Below are experts of layer 12 (counted from 0) of a mixture-of-experts language model. Rows are named router (the router's row for the expert), down (a neuron's output weights, with its number) and show model dimensions 0-255. Each number is 128 + 24 x the weight over its row's rms, rounded and kept within 0 to 255. Numbers have three digits each.
After each expert's rows: a language model's description of what the expert responds to. This comes from a sample of Wikipedia text that the model never trained on.

# expert 16
router:119098088133137118156107104128115118122151140088128125150129132095164131130162117117142112135122119154142123086099139134091163102100142100121120140176135150117121128120145141156091104111129108057159124117130127132105160105157144131143129104134178142117144113142147098102153097084123108096110101177122145118151140107118140137163125109074120113149110118116144126113147145099170135147105099084133108112157155105131149107087153097113172148169095184123096094102152131139131122160141158149139110165112154128145115131127120147139145127086132182138187147125159148132129148147148167095114109105152114175094163120110108133115113154085153114117154149114143109131084095128134112127109138115128102149126134121088198095090105100128088171151121152078138170091168174153140149149161140
down0:105095149097120162134142097120154117138091100098129116106151158133109117116137096150100167130148150141107074170133152099123148155105166156130130084132153160100105085113091121156093136093143081114162177166141092138187089151116109129093111114156114100174143068111129116140154097082147120135108128146151157145122156106127177117203095168113112134163105061111149093118108147125153124123147106142160116121123159156157087145143132110132119092139153119102132157101113117095119119157140165124098162092131162131143106167092131158167116110184114159129107108083127139110118133091146104136113117150144116131139100140160152106091113124132131146127101088173118140140102118105104128092142117125164143176120092127139126130164132131121116151125146112133119135136185101122157089141088136
down1:152172131156155108101141117166132141149121115144124107091150110144154139202121149114130094137139137123135097149123107137144080127113134107120121114163122127100084119081131115112096128114120121135140112096085117131158132101155127098148134158078117114109118114113118118099124132152170139159111098134099081117092146151137117144123128118152104143094170092154101127149114096142127103148127113117174140128125110109128132101120066106114138129113119147178118146093122110134111113157151187124119137139129130172107152155116123100105112097079115114148115141114161125126119108172129143123099155127104137159123095156155150145080109169124132112087143128112068149169134139165097163149119091107091115132154137125119140088112117145131104115111114074127152145102160159113132145076128106
down2:106111178174133120100130128133110136123133114153113169111172135123090102138165129142127101098137129130153108110158139136130116106118101154130112175181134154121146139095168170088139134121094153115141149104146153112155132126100079131096101131159161134102160115110132150180137120136158101100141082113150112147132146112147159137119109107098126177133129100146133160147130143106113128165129173102167145131124104147121128142120135121151122166084128170105112127114109106120116161110120142167142135098115148123137144164081141128139113079137132146106144145099161130131120131104142126100104113137124103128123082068206129134093112099170117141083087073134085117148110095125146132132158112106076136126102145165110124074175085130121096116113132131162160139083123112122163151121144154
down3:133096086102116151170130129099153127081118134125151129150114123135114164130105138165133125122140108116142137151141151126092169131096131062155142138108108160108134140127140083120119119098131100111141154090127115119137114109106137107114139112173109149144136121137083128141126096122135118135131100141167122096152175154121093134098139133148136121124108112142154168070132124144146077115118110104111093122102123134134140138120131149145140115120122114090093133112155152115113159110111152084143143092162089174104144134090119134162110157127153138121159111118086131122143131148083108145110099116113142216162113102093145151129123092108138086139160112144081127157136098123155149128107176141148133154122120132138146160118129136140114141090151136148136113124089107129096132123156140
down4:130129128123113111145141137143146120130125086123172163141125129166156119125133108125105105102174127151133122106123115091138154098140098094144116140173098144124134146113123139102171116109085112089144172073122139099118123127129150171158124110167134180123134133147144148157138155101135105101113131133166116095114137090055145107101152124137110110104142103163115085106115110143115163129117127231112116087130165134135128103125092093144157106116128144122145111167133147112110125145139155118117110129145067094147135137152098128117103127120079125122111151163109144173119146123130100149111119102123141174162092089164151184105157141106136121139121124144115136154110133096154135104096097110098146155115173167154122125166148159129155162157149123129127134111139094137157095155134135
down5:129133137117169097097103155149138145110117112118102139089157158146140142128113109063135122129122143056103103137135113155146089161138150108131143127120101142135105204163099109138143135124148177125136153150089123117141103138151117108095140113157142166120139128097141116127102137126146113131108121144154152166150062163108149134117138143107108079105139138147118146131161118152127138089158104118161137126119141149151126109105119112144126125122098133131135157187149123100165155157135144109108108156110144117194116121130096124138149158112123136151115123082080109117123115144107173129130116127142120140158168148120132132146150063142146116124078147131110144174129128113092126155132152099117161103123086119163105112161098117142129119116113158160121125115223115100157156146148149
down6:155152107125143122119153140167105122141137172113161138116146161128186099120148143100095115136087131128132115133191126115094111102143113151150107149098129121123133066172116147078093135122131120119094107089131099127120136137120128123164126123106127135075128121071154124142120095124089139117171118115088162090099112118114140145138125149094149136108120127118130124119101085162072102100150110074164144189162103148097131132125124110120116143126172106113145118139118119115121138146141123142168108183135178092148166124094106149135175129088127133106123103156160120105153131111173136082166164080111141148118152123141135094095149154150130098137118172108116138119147110122125160150126160117120116136117121111114152098082090103137107136198128098066115102071137141127146111106106132
down7:142128134123123110095083123135132148096098130126115111157118143095095159119149113089127171125146176134082103116119147122124123136097142154145153144123138115128142075118145137106154143108134149148142134118133155161128124137095110129122174150109106179118141106123144144165124162130078182122123104125107106157117178132155162107145136123112143144118158118159134095128113125141111124102091157121116117115171150124130159168138107125120130128109121091158166140128117129116148151090141094129129148095133127154099089130133124148142132100158103092127146128089113141113161151112139151166177131156150115174119185147107090110134139154120055126115159147127117123109109106146097138120104169137147148160108126136100126129054183121131129099134099160104134134124130127135104156132117132
Modals, tables, coordinates. Infinitive "to", modals and "not" in prose, plus wiki table cells and separators, section headings, and minute/second digits in coordinates.

# expert 2
router:112184098178115149147103202128151150128132137119161136134142164131166125105145161131138115146146140158151145102146133154128124102119155159136176069107122097122125110190121126148118144138136134126141126112119107127140129131182085135138101106167179152096137090112142109161137143109143110149118151154143140157147139147148111132082172147149133105153120094122078097116094167105099190169139090143099095151114136177157115120146132084102107146113120140122143131123128131098101144137097148132131106131110141162133155138158110131160114137152144102100144134146176061108132131116111094164108136125136110134114122114168107121126136075103167128115093098156154091145114107133088133119101144127110165125114098141142133116142152128142100156121138125129130107111145072126117152165128135
down0:128127155136109147143143124144132137154148106102122120152122141139101104111118119109163130095173086108152191148152094133081101133137119139123133138126142117153108094156156098125120140096094097097130123086116121093134134093119153148108115155131136101149122097148119126115158096135139112133145132138125113142138136123104137138117121139136146130118116109099138123107118133119120139150100121110138128150115148115165143127166130102128147108125089174103156178127126114150144179134141120126147104150156107137137109157151115150144125143126150117107144124173125129109151058114121108138110197099108114105155157150122131120159115080135170141129106134103159161111130111143090074117150125129143174143079117143138135125159128134094114123149120147156117174140118124127099133130066167
down1:150161106171140149138110156180155139147153080148106159150166103176132159084141122112109088151153096114124110171116159133151173119135124150122147097127133127115167140172147113134130127160120139137134056148127085112140145146121139155136134149123105128118135089082122106135153143103128087109128096172086101145111105126113162154136109155130113148146131106116152137121148128102114124139129145131126123103125149146148133135112146130104169194143151140189122157165139110128137179134122124118175140109125138127077129116122130160103119151128146164106131104141147123091136118098137107121138127088153142105109135137129134159098129055081167111146107157112113084159137142043139116121120086106120111076177111075124114134125137115095129129161141126166131114138154099093106099135111135
down2:142094114123128158124123087165104150139158122116135157148097113121143130135140118146117074128084114161145153125128165143145196128131158131130143152112135139130126127115111167108099130137124101156141119115137092119114155129150117154093121133087116123098151110108176122133154118163137148097150122151099163135140113116132129122107117186113152124156107055119148127141159106099113171131087165127087139119149115113105142158119143083130112142081142142123103120096118131125105151122107103145163141139107127097119208119085135159097119123095135124145134091169090130136142129105123099111147172101155087103094149096140100137101096150091150137087147152125094090112128171113131152112128135135097130126183097170148128131055176171140096165121125160141125163116198131139062142117134119
down3:165159129135124137140132151158114124131125133120116108139143154128120144102153143168144137126142093155148079125095117095102131095100144146146160112157130136129122124141141093158117090077123084081131112093155134133128180100114137100100138110146162124159130148139156136088143159129098192133152098140100094140118133086113120132161123096157131178133146116167129122102136179119125153153125136152143097125130120137184118157159130113133111112077109131135158194140116106151137131123155169094122130104156115156098135170162120107140118142149151133103149114183154126112139092128136110119103139126095143181150111144108140156125132101147163130122094131121126097065156141143091124153155135082114103127128120088078131142127151133110044099108139104142124109122107110106129080126124148
down4:144103147085156144144143139108128115155122114150145122153128152120127112146095152174137200172142152095099116136137122115156106145103114113111117136116094116151145150042124130137132124143118136123160158098112139089114168132140133166125141160113152149148086124108108096110114121147132173103096131162110116116109139136089097116125122110094129136107107119145150152152140123151095148120108105113147163113086154105127144136102127106146130121173132143141106085133088150147153167138171103098130129092157152132132132116107100099140107150127137142105140166146124127119108097126135116085117093124112131111101070142145133151123143155161107093139174132097137142122149113157132074122128165100117134149156090137104156146083144120104154153152149127129121167155143102148097126117137080
down5:175116165113119115157125121167132142152159171087076088132133160123129105154108142124181131094171086128146163115102143110073121109097127114107111114136166133129141087139140107117153130101144092093121126077144155125122168128109129097135137140142143112129088120150150129089170134129102128144136136130122124131140134134105125131123169110132132131097146131127145120090113149119118160161114106137134164119107125091146106167143172169126150130093136155120121090145096136146153128139121167124110091126180083167132097131127132148135129133146145179137121139139109122078119130155144126140123152138127152158176107164143111128114162100143151142126149146121118148116114108158109080144144098136161179148092134131125151122131104124094096144092119133155132132121131094151152136114112166
down6:132129137122083177145131154155128108136124102138120103131114108179165065154138077122146145117160104122107081130133160124157125128163156085149141097138117132134154129141133122138118119138123095125123091168091121121115138092122137186108120118141121126126149129144124159130165182084104080143111136134130122135122081116115184141082109153144114126108127117132125156119123112076139117132131106075109139131111120114156109108170157095132132163132124103169158132160104097129107173120134120099172085133121153122072121100143135132127129106146118116164128158163119078116128105127126099094123142111119181132138139144136165130082121080125161124118099109129138102162175096101129137098167132079187147140143140068126125116136146111131096144135127157089103104147127131116130106138153092
down7:101157097085116136131103144125178070144101136138117113120147137104113158168126122134101116150116144064111109148119108131120136131138144130131109139076087161108109126097140120071151105146147123145131092116105116120115103110117146161120132109129092140138105154143143152115124112138143146107115121108126120123124134105147155173157117145127118084110126160107119141174094143134096156116146142130149108154127146154103120111169105148109086111135102125124150105140102102148073148127100126154108151145116153090147142153146119124145110135142080150134138109091070118135112126137144129098118132145123101185119137131148177156132174142132154139133109098142129106160127148127124138126129155106115089161113149110128123155114112118166178090121148078165154123122112141133155096182116135
Line breaks in tables. Line breaks ending table rows, list items and caption lines, especially election results and header separators; also scattered tokens like re-, States.

# expert 33
router:110122138102098126111137117070146106193177151144106170143122084146128125114140124123133105133083138106163156106122175160114112126118144079161119097161113138134129088126094098121115107086165166130121136145089086131107105155137141110121135120108133087117131104140150113101106115158160113123123133143118117118116145107136173130107115128139144136169136144106109125124122145094128120129107142107111158117106136120122159114102093127122132112099160141118139104153135123137114183120160131120128136135113127149157115093134097118118114158114160148179121100171116137149148130179087139140164086131165138144135129086144157088130168120162156117173120151109106135190119138114164147098096154140085136114132126115146103154112081163148098143146155101140097082109156108141174121121161120
down0:116128111110163147128115166104105140087109094141091154143147106148120112093174143128139120127144111102169132120109147084121110110100114101157114135142138123105156106122135137095095147120121135133114146145118122125126109166109138124144152148137140158133105117149140114158144120106118046111144128135143125174186147109111144165187089178131154116106113150102141170140124085168137150142123142115105137147140119110133153115149043159115129116122096152097121125175085165132124106162142128155137168107128098123116103146130125133122112123125146129136102127096068132132123121128160086104144193140143140090128108176124126116148107064111120152134152132111087101095121119138166109134159132138101169123145118124141154127086147153122140093171125122137123124175153076132097148097151059
down1:110118093112120154095098123131126155104155105135082163141147136109123156161154088111119150142161131134118149149151133149105171136091097141139166099099130148160144096146153138099142093115098120109128086106131144056107142117125136135073158179106116121137127110101151118084105140118092128115126094101161125111185110116162100112116147144130123117152150124151135090140114111118124127117178167122144081164105144145181128126120118148126122100110115113123130137081113118133115102154147126133097153163146130136110120090108134119119121157143140131141133116142149116129125138143096160122126162121105145102150113115158106150092148171120136137117117138110146127102136138118137151106156171110153092184125108145050109167140110161106136098131141108130082121137152143145125187184149078
down2:138161108162074133140104156159145128137152106101133135089137111101175147114160139145163137162113141108134137158095136144133116132119131118137115088145151117138144097104140131089158124109108103171173165099137116113105141177159126137169140126111121120171093152177120112105142155162113135140102147127100152112128112119127128118170142120112129126135098123134112107114103154119099139133096121127069160137160143120140126099094150119157129141108180099126107131123120094114132115096171117111148155172114096099145072085150121158129116112152141187115158133111132162126139135160111096131105168136135126108136090123139143107139111161103112114098160177144133150173153117140130170124140114135102132119122127121149131093099152125155165105134145118137135123159110173171126148083128164
down3:094117111113131131174131145133114148122136124121159107124122148109104093137159130140120109130128128123142079142151128136117114083094159151124149098123092123141159134075153140140092118140102130152112086112128128144136122123142127201134155153164088137130099122141142153088151152151133165173065125084101167103169094151165132115110151171103127128111127116105151131124103141158121130135119138151166118123134132113120118126147148085120126141141163124117115098159141128086127132130140161167065114120138121112134141150092149138115160123142166102126101131168121119135135141118167131107098119116142106186132119121125152106132111164103139157128118150119123101110090145149116149132158122165091130077127173141161137106156133076141117122130114090085104133141120138081092150156105141
down4:113109115138159122088137142127123102132150122152112157102148098130092129197099090138154188104140125101105152102178129093142140138093113150077115154093107128137133142184127093148087139143104149145149108115157148127079168130116161169117132118135119114176138146114148140161159086131175139057132112113099130120182123143106145131111114121108167160114118128158093118162158144111158146112102151126101133125097123110118126178130122142106090154163123116139149131108105104177163114132165095144142147131179147098116166158140186099081154133080127129128067149133142153142155116119136101139158116094153113099163144153113108170118094136102105151103134112111143154131130121135125136123127066130106127133094131144133131119083134127126125088126101157158079159145146105113135131143123142
down5:124159109106099108138114125130119119127134122145128115109131107152140138139184102121129140114140115134154121116127138125128109167120131147111144193153130133121153141100134149107136100132135121140127172138153124115110126160107096146145096153093087142180134105110134105153137144185116113104152100132103108119121163121108100167115119107159194129093134130138153130104121100121154094157167127136092146159104102141176131126156084103118158127164107136114138125130114160139148182144118125122096123089151152125185172138134129157101114156143138137141109143113129098107119109148143125099128110124159063136184122164098149100125135086116150120175111136081106151105093073131131114152123123124134112150107088137118155093162163218134101120118106113121148140163126122180136151172121105
down6:111098132081124111136151172120091148132140126130126159113120125089086145103147121137124106145131094171156131118146148141164128144111101106133152107142133110127164141060140142101170122098142152114150111105136124111102113164123117139100157103112113136165124111150154168134136177141080153172121123140134148091138132106107146115085124120175077149123116115161117140146130138143126119104140146144151083156130133122083079079145172130154158106133112097133099096151133180122137138123171173130159160173122134103123177091131157146166169155129150121119140135090119116108106107135172100116124140116130135090123143131109125120126147124130130133082085116166144115131118135136110162130125143126164123089116100131151100114147099114149136089132147112135114099099134154133075165121107107
down7:146177086171100132130131107107161129163123139105115177175072157143132087149112124132143137080136125162126137116071183157128120149126111145182139119133070119108108132124084128106132107100143166117123143137133103120149116115132119070134155102143199146140143132121129123142128082159107095118123139141135154143137147128170162133148104176151097122144161158158163106122123141134093091130117120118091175123157080165166115103131117106127108117097088087145118160158111106115114146137125128133104104130150126093138131122124154104147116152167164156153079111142148113132105127166181090141084128117152119128159111113120120104111083077163135103146138141134132096142162129079134103099122127100147135163127081103097155113145119151139133138079152129177168116118140127121116118115121117
Biography sentence starts. He at sentence or line start, adverbs like later, eventually, previously, and word pieces right after headings or in biographies.

# expert 6
router:128128144161143108161144085090075105173143125093117169149124108086136107115178117158118131109104114144132180171113160116119143136162115073074081168143145159149111138105145156120138134118148154089162114153131174100152182149134132166144116105118146115129109107158139105147146109129134123102108115140157165106139157133138121154118135140130151148155121095160110160172093083129129160131121115129142129182149099154156135146131153088103158166179116150125092139127116161142140111144129124177167127141146122123120139130152150152165141143157118139132115148157143150114120160129155093100118104094135122079149165177124115106162134123149119110118139095118111138104109109157127104099153121097109151085131167133128132136130094144094116133145161133083125169095141122145104129170144144
down0:188150113161128106156128149080080129125108160132148153123150097159125134098139113132149166127131141094102155117138128114087095165125131163093149175112138114167148121129163138095121157143130127093108119146127120083142147098118110091141148114068106129102121121179149129107099149133141148082136132141101142106121123120104104144138159143126127117129175131151136121168111138076120120129120167106119142165124098137095151121160102149109169112127141150169155140157126126112142149105152127144132179120117128142127133105148134161141123105114086135114108120145104128178120112116147080075141119144167157118122160135122093163143162098113099150119102138124145095111109139133162137124153135138148094110150141137118126150112151129142109122152127132123130178124186096084107101138128108
down1:125120157112141093151121131150106150108151128142162148148130166131156128112123181094123166100159118083119111165125155151158145140105112123148085136152115134158146133074130121142122110162119124117085115158095108084161100117150100130148115173139175112162135115100151157112148128088109087132136104127124148123096129123121173107133112091110107112152108098173117159141081137140113125155116117143111086152097144140122140070184116100146130119138103157166136133138092128126099121157136130126114125139160120152110169141114131074182092139147113117123124107114158096150141091108125142119118134103127113169116158094107097117131141104150103169117136109119142175129185109091112150173109110107091098137107134070089147121102128146143060120119130104124162116126130145133131116152126149
down2:103149085093116130145121148105136132121156150138161144120127096069162121167122152148159137152119136091115140068136056151138107098151116164138101129111131129158163123114142180137131123123168127118141135125160136128145102152138153125162104064101105105133123152121125180132112133111111141086126131165129112086121157130100092123145144094126114125091085135162122095111117109130130098107148095108110142155136131089132130152149100117088160116130137106112090144151104127142132110130128104155095108147067156137168158096165121138121085133143159166099064109142143106126132120116116121147138162131128154168144105147138123137122136176127141166148095129109115150123105116139165124161097093147142152128138166131110111180163108095126142109154116151158081140137129106156105153103097117
down3:090070124083083139117135144088178096142143109112143155085101105159127124121120078155152138148125136092146121122120100149117147142123118147144100115149100122125120158174141108128144115150150119115122127162159138127137135143120098152109120111188134119121091130152125149153147164139113141132156110131088085126163129146140111150132134127140109118103108121112147090138127130096132204117125136170143144082106140117165115145082152161163151111106146107143127105083136141116096135143098142118118112136167117121087092149062057143111126167179105135155144111121101108142115151142100071128091109114164131144123145118115138101107134088150101114128117142116130134131118158085085105107083091162131092147092125163121122126120121113113092157141135102169095127114156078161122161123132120
down4:142097154136160196121102129113084122146130129097113105146149161182118108142135118107134121151118157135141138170128131159136128157142202110123122150118134134107125133162098104134162134076106130167191147168118147148122154141111156152136122126116144104123118158130119138167141126138155114137118105179139107088080127169165160105104152108114151115121141144131085115147103101114109156127130096149091109098142145131111155128108098121140136154122107010130142121126132119104142119160097162152110125118095106118139118110136158128150152132109132111149103134166117147130140103184128097147097100139120140137110181117150126143132140137163111135113157108135141140134155177162105141107109125112131119130111143158134122121107112159102152143123091116129084128131091166149120159124099141
down5:123111134127110142141117154137150121110108131138182112096167119116124139101142136059135138117135164137112095103142132096124135122130147170122148129144129120117106147178133071129138160171138114145079157174123096160101130125119110106111134103133102135150161103096112094117102141150125093119153165118111153123138066114168126128111110125118067091123135123128155091139132104114147119129144116107141100106060147150139136166156110137157116090141169165134135145126108123116186151097130133116103139104125127118128115114151108144121128098126126132136126157089125074118141122121116154150145147143153098101131174120148161173090127074128119125136130146162154111136128129111125124118118177150153104141146132163095130099148121174171136116147125120134112147156165159098148106120121151
down6:185076103086152079086153090136131118104137160156146134135134116100120150157117147146116126119133127087093162110136122145130127135127103162135126097100136138129123128098150151097077145166145122156143155098109121136096114145161135121148140092111114085099131143131123138148155146109106117120098146105127109113171115112092123149165141144125150146136121143134131121138132127126143105145140108140102104141123168133134104109158140103095125095110139108099078144089144124164094100105113096157178142123149122168114135110119091130144119104133167137078123113131081108145158133144122148162103115131133128119133181138116065127090106107132126101079104128129138109072115120132104172142141172149132141124141096173187114094107116127154127103129105110165138151191137118111128153111150083
down7:131134150109161120129098104114053119117123141121071077103163154150135129138130095131126150098150157143142103157109125101132152136166123135132133122107122121162092113072114135110127151103152139162100106144102071160167125122090148118111115134118079152083134157155114126170167125128120119121134108122126143111156135152138134134153128131088098130091114133102166077143137138140152110189149126114081109117136111110117091101147124175132119178117134121099160095153127175110110157083143090087141142147133144152142111145139127154118103117164159124138176114146114144105096153122141110152115134178092119137169136158082126124075094127171122120118132120118121138144148130177104173085119154166140139105123119130121153112067148137154085147151151153123118129134124156141131091134100131
Infobox and table structure. Structural tokens in infoboxes, wiki tables and section headings, such as field labels, dashes, pipes and separator rows: Personal, Votes, |---|.

# expert 11
router:117183101170115144145104209132153150115125118113158130138142163141171130095155161129144113139144139156153145107143136152130124101114148155132182072115127109120130097181115127142113137141137136123139125111117118121133130125181087138142094103166178145097141091117145099152138142109148110141111146156132133157141138138140111133081161153149123106142123089119077088106096172113101191167132087149100102146109138182154110114154122096104104149118117146125139132128122124096098148135107147136133112132110132163133161144157110130159118137147148103099147131138170067094128126106106087168101130125127108135113112109166107117123128061103165124108090100159156092141117107138086128118101145132107154120109099140146140113141148130134109154117132123135131112127160073117121157160123136
down1:125125106134180157106116135136175137119148088105137137109131122148134120128108132163122139179132122136123148146145085127131145162149114121153126120125171134129098138187092120160119068115150146133116121160157110077146121148085103139083181130127129139085159169121106151149104108143110149106109127145129116103155089168098145130122118136140145137083094130134115114129136099113102110098103100096098180099135122160121112149116102152107110113133158102149110126165114112092164136140051116179113149098112116129115136117128133149097143125097096139142121123147145133116079146145169165116139121076137156119147137138117107133173099062208135107153139117101127148133161111159135116153147123116121131115147115120090124117126144120126142146104088129167135138138189089119116158156153113
down2:107136115143136114123133130130114186116147094157157159110139152231083158094106103139145128133137134117111105146148092125112133161151119154137083118122097166121136135076154137139089120123143114096173112120138091092089141168139136102165132101122128100106182091110092145131100116131109131118134169131104130134121122142107076119144089112131128118116158130113102108148100155128121139145074148122127066116118106157116137107149140135121104152153137132165121128089168101127081155121141148147158149095137136099117093120123139136171107141147114120148113183127139129138139095115139106116116135118107128130134153083138118132133151041091131124149130103099155130143108112131122129122169093177106135093182102137152154125129122168101110130163120180146161157146194119106138174119137102
down3:152123106124159173138134141164126161113157141146150143117120127154144140141161108137102125118116137149092154146116127164122140160106086132122082124116131127126138148071153162134077138171115088113133110145136117123108157109120153148141106116137077156108117132143090120137161139138176137123120155166128106162107121076132126125107117167186147143125149128129103116155138123153168128143061103086131109121114131154175151156139162142134121143168131141135095112132144103099136128150114100123121099173074150139108104108130142187134097145119142088112119121115175151122116096107121115126122123126130154118145124124111089122102097068089115082132102155114147142118130135073114129125126161120117166137104142140136130122086134142110109186149083132127122149136201136096146093149160105
down4:091139153156122116145114070109093135138093149071112163175152124151145111153157141083125099094105140112124161143127169141076141131144158160138134146116161101137136086199143127102108175155093128133128082108108151148130118091147116141130113123170146173107106121140084101130130152117117121147137167136118163108116154139153132113098154158166103138123152115082123129174061165125137141157148130143155135135149078115092123139133117147150146119144123145097130120129156121120101132107107137164161132187133120139162154111129164077131145094107141126155134146117116121136126094123108102135162126118118119107101162138143127102122116089114151163104099133125107123147126138107150149121126144143109117110108178131108141145099147088138109143136107138109126140127156177151132140146102129
down5:141142131113102156141120147113089172129145116125126117110141161150107140099176108115141130161094101134174167119098095123156140156127100158129183141148145110112130136254153094126144137133100123146101086167118145083139126091110120161103132152126127123120148182100120105116133101132141135092109123117078117139138111103110101151141104156141188151137130116140095138159126123122120112128136102172192146130129151127158133154113115101140113135154150081122097130112147136143112113124128156130096099151096131126113109140136116096120105127120140087144138164137139100094149123127135134128165166175153137080113141154111152155112085107111148151112110117144099113190130145126148148164147116092135086141088129133121124122166102129083187119120103118121145113135121113150138108103108099
down6:125096170135140149050125137098153151138145119134116146142167138158092112131140178099116122128157119132154163128099163113097165139145178137121137120133111125135130131202094114136097153117083153167106077115128145134158140102143123150117167092140152155138148169113115118122083129122142133124157090126132094090133093132180183180122123112137135151143147101132128095139112117137132097118166151127101159149170132119119126133106139154097137102156124127134147151155103125106121156119071136177101164163170139138140120102123088102106143147142152127099117123087125149124129096137115131112130125167105144081106153154127145150124150087110126150111122110101134126110116176115137107138136117115131135126107139146102165115103096107145091076096131118075106110115218121150143170144144167
down7:124144149131124132135103148114124136088107123139110141085136123086139121103157147109147100136148119133147161098110077179131147154197119175127132145110112117172117120116121109113103136146126154141156087146128153087139141141130113120116140166167142116132108155118157087162126139124134147066126143144147129136111144149124092089140135143112155159132163145122166116152148119113121122126133158092166150134156144102153163086090126125152117125122146080106142153141134113120114109098115142155129131096114145149085147114156128116134149139111141151148125147127191139123112143119136106142085126102139143087165127125143092170142135157132168139135114143125131127154125110155152118138110132106119153105105110069097148161148142125091177148155140093120131104129093108103114128108091127
down8:171051151132121128152134129134169108075164141120103153150166151144134125136123152143087126159094124175128119154114103135119107157132114164142119128119093121102116146172191096122140100122120163101110135108135177107080126146109117120141157158108087122134098130101133154163151069112167134103069109133102098101144102152112118141142097114149144092109127113143157091108149141143165110149094146116139130100158131145151131103116128121119130104163183114123147146124138108112142095109130118120113099131184139137108140153102136115149102122116110132082143129148202115177167146103077132110143131110126117104179095118137108132122092098155095091157112138130102089116138133154141106113124117109115117146098146089079139092128115144149120110098133113160089152173112155124170100152143129
Sentence and section ends. Line breaks after section headings like ==Etymology==, sentence-final word pieces such as ation., century., and prepositions like to, at.

# expert 42
router:143187120182105123132125185139141144134128163123160135112161166088165137098162195135147110126116124157146112094132154149104135123116150155126183118119134123118157110201135129158118137117115126131140124107123135159128126122167069124176130103141159125097139125109128119164133140107155130147104131154145130160148128178166110146115180131149136135132111100127094099104121162126106177173127114122129096155100126176139132121142134101102124140098134135132130118142138132120118128136131141112105123133106153155135129137186096125158122136132156093097133147154173083120149152098110128182099136141142107114142131118154116132119148069110162121125083108159135073155110125134071146138106161134134139121107125126129102100142163099137132146125134101129133126096119081116144161184148135
down0:145111120140123108140098079123113149117114138137087167123076144128134135135141138132163127161138142110174123126119174119136147178216124115129143140145090123094161167144110114127137115144177125136155103133139082104139133124104110146118135134151146145133137126135147067192110134143150093076107143140120134104125152100126164110135140145126097114127120104099119144129066146097087106080108135160093104123143091158128107101118139126125116120139126125139112126127114108123107126124154057093102096092130184150127114099119126077097131107145111155146098115121119159143126140099122162147148095083084102139114141106093129097122130133103121146139056126091144135115129095163171098188099148140134115126136106126156131131104127128114142103147127101139130077138124115120138149161112156
down1:139087149168155121100111133068143145134125123116088099137123131131152112139142123080111144135137092058095130144115144124111108138120113135133115110137135150165070110112146130131125136125150143141099131107107130098136164110105132145141136082139165162134089121134159134152101141113148157157102124148176124118107101156089146155073097097132171121095165120131108109119113147096122138125127135129134112133161167138117113147083158127133171103141157125134075105119150133121180166079131117190131163120129131153112155163106147162160126104153128113130139116110126112146158125123139143109130108141126127145098146126150129094145167107091106104156119146143168110106072143138142130122114139126136111147056113125141106145077112149153074119102123113163098098113121078126127144141091144
down2:152147138149108122143151105149140164157152099110147123127085146156095094131133106121108124121108131088125167124108135116153093144166082089134109140128104147107106097011137095099126133104114123105152145128141120141118123130080141126106142134164120104121113094136114048169063101136105125135132147156155068095115103123118139135114088132153135129119144107152168161181134148187130124131114121123116114129148119140140081139170088113165173184125149150102082119130139093127152132131175118101149137104138121121094132151120133171125146165131118140121144103108146125124089145099125159117132142113121135146113152120135145146107119170124131152149156137123112144082161124101141124073130107136125097142144102122165152111111123118148157138145117120111115161141112117083114102088068166
down3:129140138112188087164101177132183118142122138133185123141179137052143076100128167139129163127130110101121123092140163125109172115125118120103119121102120151091125132136118120079132125114117132123150097160151095121128125148153134141138123143133161140131122106111138145135111090120118123104133141139128117054127156146071148085095139095104151153101144140146162098133130132141138114084115065112099114139129106156163107147149137172140127166124145148125140151160115095110145135055096109154088158139156184094144136111132112166154101152134159116069151133155110116142145141115148118100144102124101120125152120129136116097119093099122146114090096109142110110088129106151139103137146108151171149113139149106120150122084151148168105138161145142182104117079111095101180115116109112
down4:188152144124149157130160091160104151125098117139187111126167118149086147126132135167117150156135124091075154134123134144111137131148106125157097132167111138113128071143096127156117127141131117134127164102074090154159164122108119102141125141125143131130133121118146112133147114150158204098075122118130089097123079135157101131093162113095128173100119136114098098151130126095137127145131154167105118156151118106117136141073105133164109109112163107155164141121158123142148127161162120107124125120136133157158106156086133066107143132094128109150154123151124119126118163179190106128130097113141139140095119102099122107164100134139098107179089154109104125092141115152133133129116106137113179114108126115160121164134167129141097121120121153111119161104156146102123115115145111
down5:135161160160111155125142085088074149137112167133113104145140146129151087119145107126163126100120093116113135118138125135134071114183111139109141156110137138076109145142114089109091130099124172145111101105107078162135147138139120089154096111117170117146167120094150136138136145149114109108159133160144115111148147119121128119120117114130108150146125096130170114126152127125138157126124122134071136137141111184081092083116102099104113095161169104111138118125145135121147092137114112117130142084132132111128116128091101117109135119112156096135155146179128133128073117100149133127120143122120138096156129095141152115140123068127127153132115120099120124123149090152146128143119141142153125138124111147152070136154171142134161151112156155172096153102146145113105134157133120
down6:127167164103151112159154084071146146113121131169124116114084119143121125133105102133144114133158156078123117125101165123123157146101122099114140099160105111109132057137134078169109125103095122111144154171085156143160135141079142110090132120124179108184141138154125122137111135111144101129140163161163083086083122135127108095145110114135099090058115152107135118135139112130179119152083132126136147106113101109158118145109135120131103099138079143129081146131125114122132171113158090100173113121096130138106122074115103094172140147115114123131097116128148121115124128161106091123161142092130123123105131101121148168112122104135168158141123105121102157129159146112103186135129141133121157118112133103113146123151143140099101147154115160140132127173125152160137135158101127
down7:175132109142112117113166124162178120141142152163126116085097107080161083103132120146101150146157143130105137140117128151077088177151139153170148129143095129117109140045124121147177116149113093112157125105141140153137107100121129106155100155141146137140110113128181105127131123168086157126170108134149060151124130113161173164158111130127143159112154153144167144150098124104112154163137088157093130139140130128152101104144144101111114107121139172122111136158165103125124129151149099126085132146148146126091141103128110142134122134145111139131120147115169167134096157143108120146140119088094132101156130146098126112143096182104091111137152124144129125120144114116131116181150148103133133139140125119135137135093119123113110112121145147110146126102090125091108166120075131
Table cell pipes. Pipe separators between table cells, especially after numbers in sports, racing, filmography and results tables, plus closing parentheses.